config.yaml
num_hidden_layers: 16
hidden_size: 768
n_experts: 32
experts_per_token: 4
d_expert: 256
d_shared_expert: 640
hidden_act: "relu"
moe_layers: [5, 6, 7, 8, 9, 10, 11, 12, 13, 14, 15]
router_score: "sigmoid"
normalize_top_k: true
routed_scale: 2.0
balance_loss: 0.0102
balance_bias: false
n_groups: 4
groups_per_token: 2
init_std_router: 0.00642
lr_router: 0.000492
vocab_size: 47045
norm: "layernorm"
norm_eps: 1e-06
tie_word_embeddings: true
optimizer: "soap_variant"
learning_rate: 0.00158
beta1: 0.95
beta2: 0.99
max_grad_norm: 0.5
batch_tokens: 65536
max_seq_len: 1024
train_tokens: 713700000
max_steps: 10891
dataset: "wikipedia_en"
Below are experts of layer 11 (counted from 0) of a mixture-of-experts language model. Rows are named router (the router's row for the expert), up (a neuron's input weights, with its number), down (a neuron's output weights, with its number) and show model dimensions 0-63. Each number is 500 + 50 x the weight over its row's rms, rounded and kept within 0 to 999. Numbers have three digits each.
After each expert's rows: "comes after" lists some tokens at least twice as common just before its tokens as in all text. This comes from a sample of Wikipedia text that the model never trained on. Tokens count by the router's weight.

# expert 16
router:502508498483506462595599578475533446440481443591474416583506518487557544547516564437485573501510513537540461564497582399455565506460505521480563504494632645462425542519459507495489449466461482
up0:523552479449527557493481533546515524414448470426519553468573481607486508446473575501511414517484539472493425520511456497463486507504556541438469523616491458560473492519462474438458463514465506
down0:484452438482459536442493499408473529561473552554444544408585437479489507485447493467568521602512571505539481477587511558466498498473492551508463507562441519498544529473466441546504503466483385
up1:555546527509483467542517484560482538441409481526400550512474376396449465493531584417512509489420514523574490440530566446428533464435528499513587579427477434523553475578551471557579497537513439
down1:513509575563414584510456442596503544365425431504444376550582462549569471477489509484502469448476564438416420493474529631557366430569534470503440490469601597448455483431532466473469540594461451
up2:571519454446525534624531503501597536503551615514485525550402417458492522514386513515381467446493463418491454533430576578541516442492526589475512437543506530468463511428573523479547512398465544
down2:454466530623553487514588443568523431526472503450522535448419549406431491488530412506553486514549450492415594465516562545614405446587504572590474487444470444498532489549400506460526577529460458
up3:470564370459430474506461466519472519500490473541459535544511526504496519455557514507417429437435495520556477514505603460498516498525556499467428463495579560460560575493557466578460558418548595
down3:480472409589528467415442539541493528509534457535552535482582502524430528482543436495530451458501471498535405442502501393533534568508489472542532507536518489453468454490447473501445534589492505
up4:503558483481570580448435485518582552502469507535544401544547504539546532367480457488547576439544476521492548465534510503513403522455523606415543514480481533483477507559508457476524516422459493
down4:523547524519489488506453467571440498418519533471523521515492485533444551495429528556499591463551483482541474385529432542493572493497523579392491467516510438510474576520420459577473468525508460
up5:612397485419521440480600446578566515547550554509418476460510487610524506500476480463493478518440477488433466508570520552465460402457416518433563403462481509540449506534429576626485434584470447
down5:490430464479419509463404466625522478525496474528539515442403440503461488437449522530443465413520495538556539548522570438539522517544428600567464521464523481566466608583561482393522505532450505
comes after: " | ", "–", ".", ", ", "; ", " in "

# expert 25
router:512503562478584419584523397521512481442475524465499489521467484508481554535478463486402442559545534577492585476451446522583488427442502557456601403478422470589542454534605490468561458529455461
up0:484528447571497503541527405461487493452548475512524511481539358422466542525488448440512577537490481437565280497523559410485453513495544546514446444474650460478478464528495418487577546547514464
down0:536526547516556561580418400530542482465481559534529605599470504468548457518561493506406490468475505547462621464402460407600584519532490422572581479445497581436553438536486491515508517498444425
up1:507522572507487526486513459461518512581421517507515395491456498495445479522500424523508429503509524604435502561540506497492529463521547447515545405435438523502505519574473532538500434403465502
down1:446573443444557527544625441457626447507488531568631509502523458556536558448440474519476528527499429601542487593512465500473479533634452471544466458422493432502563557488528512467499533344504588
up2:522529502481487493364507498384491505517547541441461555539436506525499435464569513586497519502594520580485504539433507503471557418475666484530605522442461534543470554477511490489477553443497511
down2:412563540475516440508540559539467560437493509467538516574480451448474487551514534575549380499497479505506604482503412484502447458520467449523521524445461569601538460514560465550488489493515429
up3:470514501482522492549504522459527454577512487439519535480411478507481503500540424464512504560471478455606501514480476453513413488506524478484593519532463466590561634472512491408539406404491535
down3:517457502502540512424512405497562540523522498504519601523525549564507570494500432466449527506575436554478590492535432488553547582454531414459443482517415491471472515379575467495415470531454601
up4:544469403531510447405512512491459476524512486505571447553511563471543540506419587465320545528464549364605481574460485532550399493485535500492552528497444550541545460474451583540553462572501503
down4:555473548453518544516472515506504433595449480442574469430482587507417553436455483490493522590527434451435495387524514589526586500403484481483470451508436431469498464496475507480588482575551509
up5:517565470460472430505472528441495498466403435568510354525485480522564514584609481473515408471560514636511515566544476529415395626479586562477543474430487440561517575489529462409513498519550487
down5:578429476491496472536457595539502467511495443465528451558499521508559493491459572476397495447455447558477531570461454510494469422515554582392405510446474494565502497540530490568602527456424570
comes after: "\n", "0", "3", "4", "5", "6"

# expert 28
router:515499515508528463498537549557539449395533537430516519455518485535537505499540481639422452479588474512498558463462520537577619477452449444571702502518433519522532494518615523446430435499487462
up0:472495499526533503547516525494467468549483494466529582558470517499494565541587433427422462529539579532591495525492509492418487603473472531541469492435517426542499461469406607491552425546378480
down0:544461551493627484493471490558517556490453449542538520522494460471438514546499527490439503411546511569616497567505413492576463522471539435562527531651450463563482422527500433572473483462472451
up1:480511538539428461444426554532493514442432434552577439436562474544483477528502577525436485448466466520475365440483490495536528467510563484514477467563464414555533464462423487540398393534489502
down1:555534449471571475424470462462543526541554407476540485395480559477580560559445441487616425515596528509412497394622498461492566612555528513418489558583495479486514514493388554545553527547514532
up2:434443513495475420490460527546443463486513506506425586502624474522507526449461518492519471497484520504503511496505468609538531446500507500526480457464501536480487505563540497552445420434432464
down2:458467398476603492465490515523506469439559482510546578547612483435497488460565472411446470560508516505458446501351470394601523582621436461573607430418430441511465575546483452456517472474463459
up3:546427510457448553518558524569500505480601542485470450399565541481484563551508456579410533537490587562562580453448482415572518450532491572486546444479466525454416634557522538511476439468483541
down3:546473507541506518513447522508464625525489507445444492462550543489531583605600441485480513445374504424407572554527508483385570465502543509478478514476503455522541531378501606487491503512588484
up4:531520588494578563510507543373469467358461477463487557564566472570516436499479480553537503506617532466568521521515511580563467465467498521457512480517364536438571471502460555534572469477407599
down4:463547501522480554499495568442553482513534527625569417584528522519446480606489537505442480459513479546480487422449504402523570601458542512492476570500570436484568478537610508437492477484509423
up5:508502465506489508529434406531634538435523510572575540513486541442456543504501510534458520483464444497523425480486560473553464481461494513484473502409532508506472515466454487439537526480536478
down5:497547659467433518556489467434543464530447357547467544463456518631588504463547430480557478452558481493490513434599457485442519428530575492476474484545465441504512498484543545485569470594528373
comes after: " |", "0", "\n", " |  |", " =", "6"

# expert 1
router:481476576553521457545503449560567460467445430497473417585484493487537524564567488455461549493531505525401608599440501464490521504443477529588556528509532623528505460474514472456437486455507539
up0:464409456480445476512454428452520527574542546454469434473516506488574508566354574396501503498460472522420504563513557468558481515414498596435539405514485470388471540557491550528571472515420495
down0:523520579598456455491445501538434518527616505493562494617461525561509523577535578496553472479367497463534502540496459546416417534505477546507553508567499571473581395537439587530509489507464491
up1:560449504437459458413579455522445497523484417459495471549447517526395411477456516510512468483506515554484441445566467545495488554509530473522496381521464471524510504570457603488572491481505526
down1:497422476501512490510484499462553440476536514491490531642441441428478476504537483472474407396509459476469563537542509455420586520539503552506435483661538585459553472485381454466504516436493502
up2:568423534530573550479510484494532468543517497513420417519508545459558472484629619479534483544479413493525476424523499614493579482557537467440594455472478512578494506481428431503432447676618545
down2:392509479450602499553454444507570619476552446488599610515503552496555530434550436482414476510603457559616548472568483519516373457596440457413474557524470565465559523506563535538399473472542446
up3:476469530428488492398520615579524532587560453564588571553508499595501416586531498543434491527443586542464485488496492626491493473527517455551561496411527463436531412513467519460476464455509516
down3:434535358409514520475424492505534495412577445424465555534617477487550447451559506554456468564514389555554559505535493514508595420553584537497418548535487571469477467536465546498459525461535527
up4:499569509508489530535529485552439538450500542483520413484458508461406605564414514468485424412469449460594496507509500444479511457529536534542511456538466493565558565491473431521333405466451457
down4:480499496406518507507394530493506505491513428443425565442557451454424462471585593509483473447570413594512512463528545408483547459488440489433487494471501556432555393511553538500550526531480505
up5:480590495582465485464433531557593514495482554480443395608533508437542571450484510468478501424525583497479434535476441483541496415430421510489527519516478589521474484571511620563515515533532483
down5:452476489583427580524498534526530507510483534526466505522602513415514491439625581479516492479509532529474555504503474517529555452601440468467445449498520571548601494569503502522475455494555497
comes after: "\n", "\n\n", "8", "4", "7", "014"

# expert 20
router:541508520514487504474499435494477422446456491566394435426543358575516538419424502573525528529496457489559521506495518484421600407488553508417525427501502506500433532554567541516528456515568441
up0:431548483434458516453492476558506543448540419524551424430499514602430571520534575475434448554465495331519563491557533520512396436576501495555519469436528510549512566481533427430580442528552452
down0:558470505533507468557500541505434627514491499535455507497504501498463575579500491480497439504550551479478419462503566446484535401496557451474521622560451448476383481507539439397545376461461409
up1:559551473493547463520547485460463419505555510546572405492591515469596453478441530459455489456521402547476544476524502507501548552499501436551428459407508442413491486544500495505475473550508421
down1:564464467442594558456569547518534494492656641497509447485466522449503539517454468589452472524449674393467520497588540503518514515621554540525511445604461491502455514529444523521537573503489501
up2:505566490481532556532490460482477596464456574452518462579475514458573521501527423502424576475579448480568545498496483488522617480424399494476547496460590520471462511465516471543443514552498546
down2:429527499539521485425500481353484576475495487426565606481511583470460484423480496487453569461357471469579549532480493476512567475554457483356428482502503451453564535452628429512467494516517482
up3:487564519454459505585487478530425497419470578471484440432459481548480348439453449480479364546436367529477543459525459533562472539493483602533568462512448520454477541527520434524483504465454480
down3:418455438379537446530477494539444452512493505407510456571549573417534544434483515500460586456518628499561494522530502470515485568427549435428488507510501482502465555492403507441498423485584426
up4:504498474552476539479478439497443503581426373482466543467462435480484498445462455495512457528446547482484405437516502487447552404522565504463493481491525479468400484568458485589515507552546473
down4:446487551539550520508442485381580501556490513460413493547448524434466546593470439572569550549485494514575427458470465573539537543473480559422552431407525399500566533436496475466546572637443533
up5:495580463521469672415516492471475506506513466475456479545490469473510550511582454412406484514497440500479533463588545485590605552478486555500525391393602507494491476592531525538479449463486535
down5:511441502494542456522421470532503507484400390445466556368548573475423492533546486538387394426503426533458551564558550549538608507549500568455582493456492507483515496512495489561425570439499509
comes after: "1", "2", "–", ")", ",", ":"

# expert 17
router:490485416518504489538470431456542437516551465487470460500529625526503554512476490610499497515571464467579539478483512532455589484468514547506582391544570562499585540528480535435566521472493438
up0:536552521473389510522508503396405532549477597586522522498469429520505509503387500503497540445516541430474520485505544487499491390477529498456521521499427461417485501481467548481437466501572499
down0:391526500525590571446515536414436530483507420461604515468563513506437620480466552482557552394517489467440480546484498420527480519525524565471336488559491482527467443580543465430545441476530529
up1:438546496490519527497492572483602568497482542387446465525474394471386518500497504541403413533550499504539607451456472507488491505393462497401548530528506563473548486454609533493437586562446553
down1:543424487474482470532597454504522464574500560497495469461473474498622565443491451526424502522524460483401502483472455560559603480502509506554488420494467437532551463506535516567567389437480501
up2:512557531512565574463547398466392526539411590578421493536447471438442487481458483457466392532452474591497440414449472483401571455523495383549587506465516504478441455439542550414510444495506563
down2:513531556491506537543495398470465529568480507519455572528491472429424540453445564494482411498412476542460452450475450440446522441626481421572516471567553438443461402496574490446522465530497553
up3:586542472425533574474532510550492510514529458381534456561448515532459499421462554547504364485513576519531515604503538431509440563460419598495499499415558526533510449399484467475438502540493488
down3:469560499516495447514452558487526535527437413526575528557489523569547450476543531519536563450503516477414480507458419462537525500589515547574505517485463492480517509430464563490530529449504477
up4:561469428512497577506549459450459518515538466470438545496543401526498462454487579460524453489549485499631485533612501465473489454516510470574484552518548530450535575503471527409510446422530506
down4:474595542528545501432601590569413539517615498543391580495492518503551508551431593478492570537509508530482515480510481517490489598479426447522521472441547488506564517488487489448504508511492511
up5:495527492548440471479447484528476503457557523515545504528478518512514456555528483517450521495541426518470392450402517518493468484551506467582412544517611495533569460522484533476489462528367537
down5:471429527538457490548502506500524439447429518498407430384535406515527522534531512486567515517451514500531524529511501491535551539521496556490447447504476557532517575522548464467653456542587516
comes after: "2", ".", "1", "| ", ")", "–"

# expert 31
router:545537506485494446475546550552491415526304460512466489514386548477540518444504467563504636627484459518549549484522517492514473452476475449496445433500484510383461585451551475572560503472495556
up0:523531489462520485451487506489461544506487518480581469555508407499467540508482480551558508545511472417550471459536470592526471501491473501418451436544492394468545453538469576510447490420417555
down0:600495506549518466462566490493521427473577491516446446479558527474508592547464435558502460457595454447519572513446504472534495359571533553425488500371474498479548472575450455493541518448494502
up1:529500504496556490491535480459527580551487472529494519498473496473437471494458423522430439545550496375505487436512447508525470577474511479535567487528532498513448555622629472514484404550450501
down1:476563449504451604565502469578419575476415484495486510432530531558435522568465603490508505566521533419495458497427463538479514535539459521500508468579474486446456465604488563468535443487500470
up2:491483449538523559599516520575553445555417552525529430514454499511461516492594499555509480463488503411523516538544494432571466461458641498528477495426479440594526520561546545439401449516563463
down2:508453422450611456538519562516447615550479428485488484462477485548513480531486554623556545519538461452474580522562442447455380546520427519481477496509479441600411454570491555540481469552466528
up3:426377503494463465441518490439508530456482552563439560423465470504415514454454417521468477530567513516520570515439556438412478513461498581480514498533499490512468548509413573467579555458564463
down3:515455538488558562583615520524556462446464542585440536550483481560512473355598548498497468450463466463465518497510508437467580555401470420408483526496474537565462568561430606419441427552447488
up4:522467559532510559420537478546461484449562412462447444489503527433465438464466478565488482613484502465425531485542574467487413506467496443635448394525472464446496437473480498562524479531420557
down4:405441550458464540400468483531437493412504589561554483540469467538501458470446503432459564513500524553448570502467470616428559512650462621514499518506499476485545508481528534545509524523476538
up5:514506534461387439563549578453462536632546487512493579534523507578533536496431547451496554457462603365432582598425492561472547511438594465488486467414434386559517456516565493577518520501568557
down5:608445466470443546489482496474577518573476448454443513466534513541495611551525525506534539633574409405475541462434517540436463499508547523633535430544458525574451509452448573481466459439510487
comes after: " | ", " ", ", ", "| ", " (", "; "